{"n_layer": 13, "d_model": 224, "n_experts": 16, "experts_per_token": 1, "d_expert": 528, "d_shared_expert": 0, "activation": "geglu", "moe_layers": [3, 4, 5, 6, 7, 8, 9, 10, 11, 12], "router_score": "sigmoid", "normalize_top_k": false, "routed_scale": 1.0, "balance_loss": 0.00173, "balance_bias": true, "router_noise": 0.3, "init_std_router": 0.0106, "lr_router": 0.00107, "vocab_size": 16384, "norm": "rmsnorm", "norm_eps": 1e-06, "tie_embeddings": "early", "optimizer": "soap_variant", "lr": 0.00373, "beta1": 0.95, "beta2": 0.99, "grad_clip": 1.0, "batch_tokens": 131072, "seq_len": 512, "train_tokens": 373500000, "steps": 2850, "dataset": "wikipedia_en"}
Below are experts of layer 4 (counted from 0) of a mixture-of-experts language model. Rows are named router (the router's row for the expert) and show model dimensions 0-111. Each number is 50 + 15 x the weight over its row's rms, rounded and kept within 0 to 99.
After each expert's rows: "comes before" lists some tokens at least twice as common just after its tokens as in all text; "mostly gets" lists some tokens that are sent to it at least half of the time. This comes from a sample of Wikipedia text that the model never trained on. Tokens count by the router's weight.

# expert 12
router:48 70 40 60 41 53 69 66 50 32 53 39 33 47 32 65 42 36 40 74 58 57 65 31 31 47 64 46 51 44 71 44 50 55 44 32 49 33 44 42 59 51 59 73 43 47 70 70 70 39 51 39 81 61 27 54 56 33 51 65 39 48 76 60 35 42 54 38 60 36 62 43 49 10 51 59 57 28 57 73 38 53 65 45 69 49 71 50 58 42 26 48 50 52 58 08 57 62 34 36 62 67 59 63 39 62 47 87 34 34 59 51
comes before: ",", " (", " |", "\n", "'s", "i"
mostly gets: "ić", "ki", "son", "ington", "ley", "ville"

# expert 10
router:47 52 30 55 57 75 55 51 49 44 37 43 49 61 60 47 42 51 58 71 62 59 54 33 29 32 56 37 54 70 43 60 61 50 38 17 59 58 56 55 36 58 75 47 30 31 58 56 62 45 63 54 66 31 66 42 28 39 28 44 57 30 55 65 27 45 67 46 71 54 56 32 73 61 24 44 59 53 43 78 39 45 38 25 45 55 58 63 59 60 49 52 51 88 50 10 46 71 37 46 34 24 48 66 62 55 55 73 33 48 49 51
comes before: "The", " |", "===", "==", "In", " ("
mostly gets: " \"", "\"", ")", "),", "==\n", " =\n\n"

# expert 1
router:35 53 52 49 49 70 65 69 48 37 34 34 45 51 49 81 54 33 61 65 19 62 44 32 32 58 51 33 33 48 18 88 40 75 54 47 38 60 56 91 76 68 61 58 41 31 55 57 59 36 75 47 56 31 76 47 32 53 27 56 50 32 84 47 07 30 38 51 61 34 37 55 21 43 24 69 51 62 69 42 40 26 64 33 80 58 73 44 54 45 51 51 46 66 45 29 57 41 41 42 50 58 75 46 57 28 63 61 53 51 63 71
comes before: " of", " the", " he", " it", " to", " they"
mostly gets: " that", " where", " which", " because", " what", " how"

# expert 5
router:46 75 52 56 55 77 50 47 47 24 28 32 34 41 56 47 50 26 51 67 54 71 56 47 16 51 64 53 46 47 33 53 50 71 49 61 60 44 71 73 63 57 59 55 55 34 53 69 58 29 54 43 62 64 51 64 34 60 61 50 58 22 46 37 35 47 17 34 53 67 31 37 61 63 53 78 62 28 62 73 37 20 45 24 66 55 80 52 61 58 33 57 44 63 47 19 47 55 50 53 35 29 39 62 69 59 50 63 22 28 57 31
comes before: ",", "\n", " and", " of", "'s", " ("
mostly gets: " University", " States", " US", " British", " World", " USA"

# expert 14
router:09 41 54 59 47 73 47 58 46 20 41 23 53 55 54 45 62 44 51 83 68 58 58 32 10 66 77 47 36 39 56 54 27 69 41 35 42 26 47 57 46 54 66 57 55 19 44 68 75 44 44 53 42 29 44 64 50 42 33 44 47 58 52 37 27 27 45 39 51 46 51 45 47 51 28 53 77 41 73 38 37 45 42 19 66 66 74 49 80 47 46 40 45 69 32 50 54 59 58 22 66 48 37 61 53 59 58 63 28 48 41 63
comes before: " the", " a", " his", " her", " their", " an"
mostly gets: " by", " with", " from", " during", " on", " into"

# expert 11
router:22 38 48 68 65 80 47 69 48 52 27 70 51 50 35 35 64 47 54 44 56 48 45 45 57 48 39 32 56 51 42 54 52 60 30 44 59 44 47 40 73 41 75 39 58 60 60 81 38 27 60 38 45 30 55 65 42 29 17 44 82 45 50 63 35 36 48 43 48 73 57 38 57 66 30 44 78 39 41 80 52 58 63 44 57 50 40 52 52 41 13 37 41 73 40 45 39 29 38 57 42 44 53 53 63 56 64 53 41 41 53 66
comes before: "-", "|", "=", ".S", "|---|---|---|---|---|---|\n", "Personal"
mostly gets: "\n", " |\n", ")\n", " D", " F", " C"

# expert 13
router:45 44 63 58 57 79 54 70 21 42 26 48 42 37 51 61 48 57 53 38 46 61 50 52 31 55 71 60 29 51 74 61 55 68 48 29 55 56 45 33 44 78 53 55 36 51 56 76 55 45 71 40 73 40 59 59 40 21 50 58 48 40 55 37 43 23 60 39 32 61 46 06 43 71 61 93 51 38 40 64 46 10 57 49 60 77 52 65 64 40 42 38 42 90 62 33 54 49 43 45 39 43 61 66 58 51 61 53 73 31 79 62
comes before: "201", "1", "200", "2", "3", "199"
mostly gets: " ", " £", "196", "184", "136", "201"

# expert 3
router:33 45 20 58 54 77 77 73 31 15 57 34 37 44 53 60 48 46 32 51 56 41 59 40 33 45 39 43 40 46 59 66 42 47 40 18 44 51 57 48 43 87 52 45 47 40 67 62 50 41 63 41 51 43 44 55 39 48 58 42 41 39 88 63 02 42 54 50 30 27 53 55 57 58 23 49 49 31 42 42 50 53 53 35 52 56 60 81 44 51 41 32 33 68 40 05 53 69 58 28 46 58 48 39 50 60 46 71 40 58 73 60
comes before: " The", " In", " He", " It", "==", " She"
mostly gets: ".", ").", "\".", ".S", " .", "?"

# expert 0
router:34 44 37 50 35 57 57 34 64 55 42 49 48 36 61 63 61 45 42 56 57 45 51 30 27 19 67 51 45 63 47 62 47 64 37 29 49 59 59 66 75 54 55 41 54 50 61 83 42 36 47 49 82 43 44 62 40 51 54 37 42 29 48 61 57 51 40 35 61 55 55 48 36 51 19 85 73 46 60 67 36 55 53 32 58 64 48 63 57 67 62 44 34 51 38 09 50 28 34 49 44 53 84 23 54 35 52 63 41 69 55 59
comes before: " ", " —", " +", " −", " —;", " ."
mostly gets: " |", " —;", "°N", "″N", " –;", "%;"

# expert 9
router:49 72 66 61 49 58 55 52 51 53 58 56 37 55 68 47 58 73 62 55 36 52 47 10 37 75 75 27 37 74 56 63 48 39 56 49 32 62 73 57 42 83 59 47 55 39 43 53 72 44 65 36 53 41 55 62 58 37 42 79 64 25 62 43 39 41 34 32 53 42 28 35 53 52 44 74 78 47 52 68 59 44 81 34 62 75 74 56 80 42 54 55 46 62 35 57 52 57 29 54 36 49 37 46 66 39 56 58 68 44 89 67
comes before: ":", " of", ",", " in", ".", " and"
mostly gets: " name", "ations", " people", " information", " species", " games"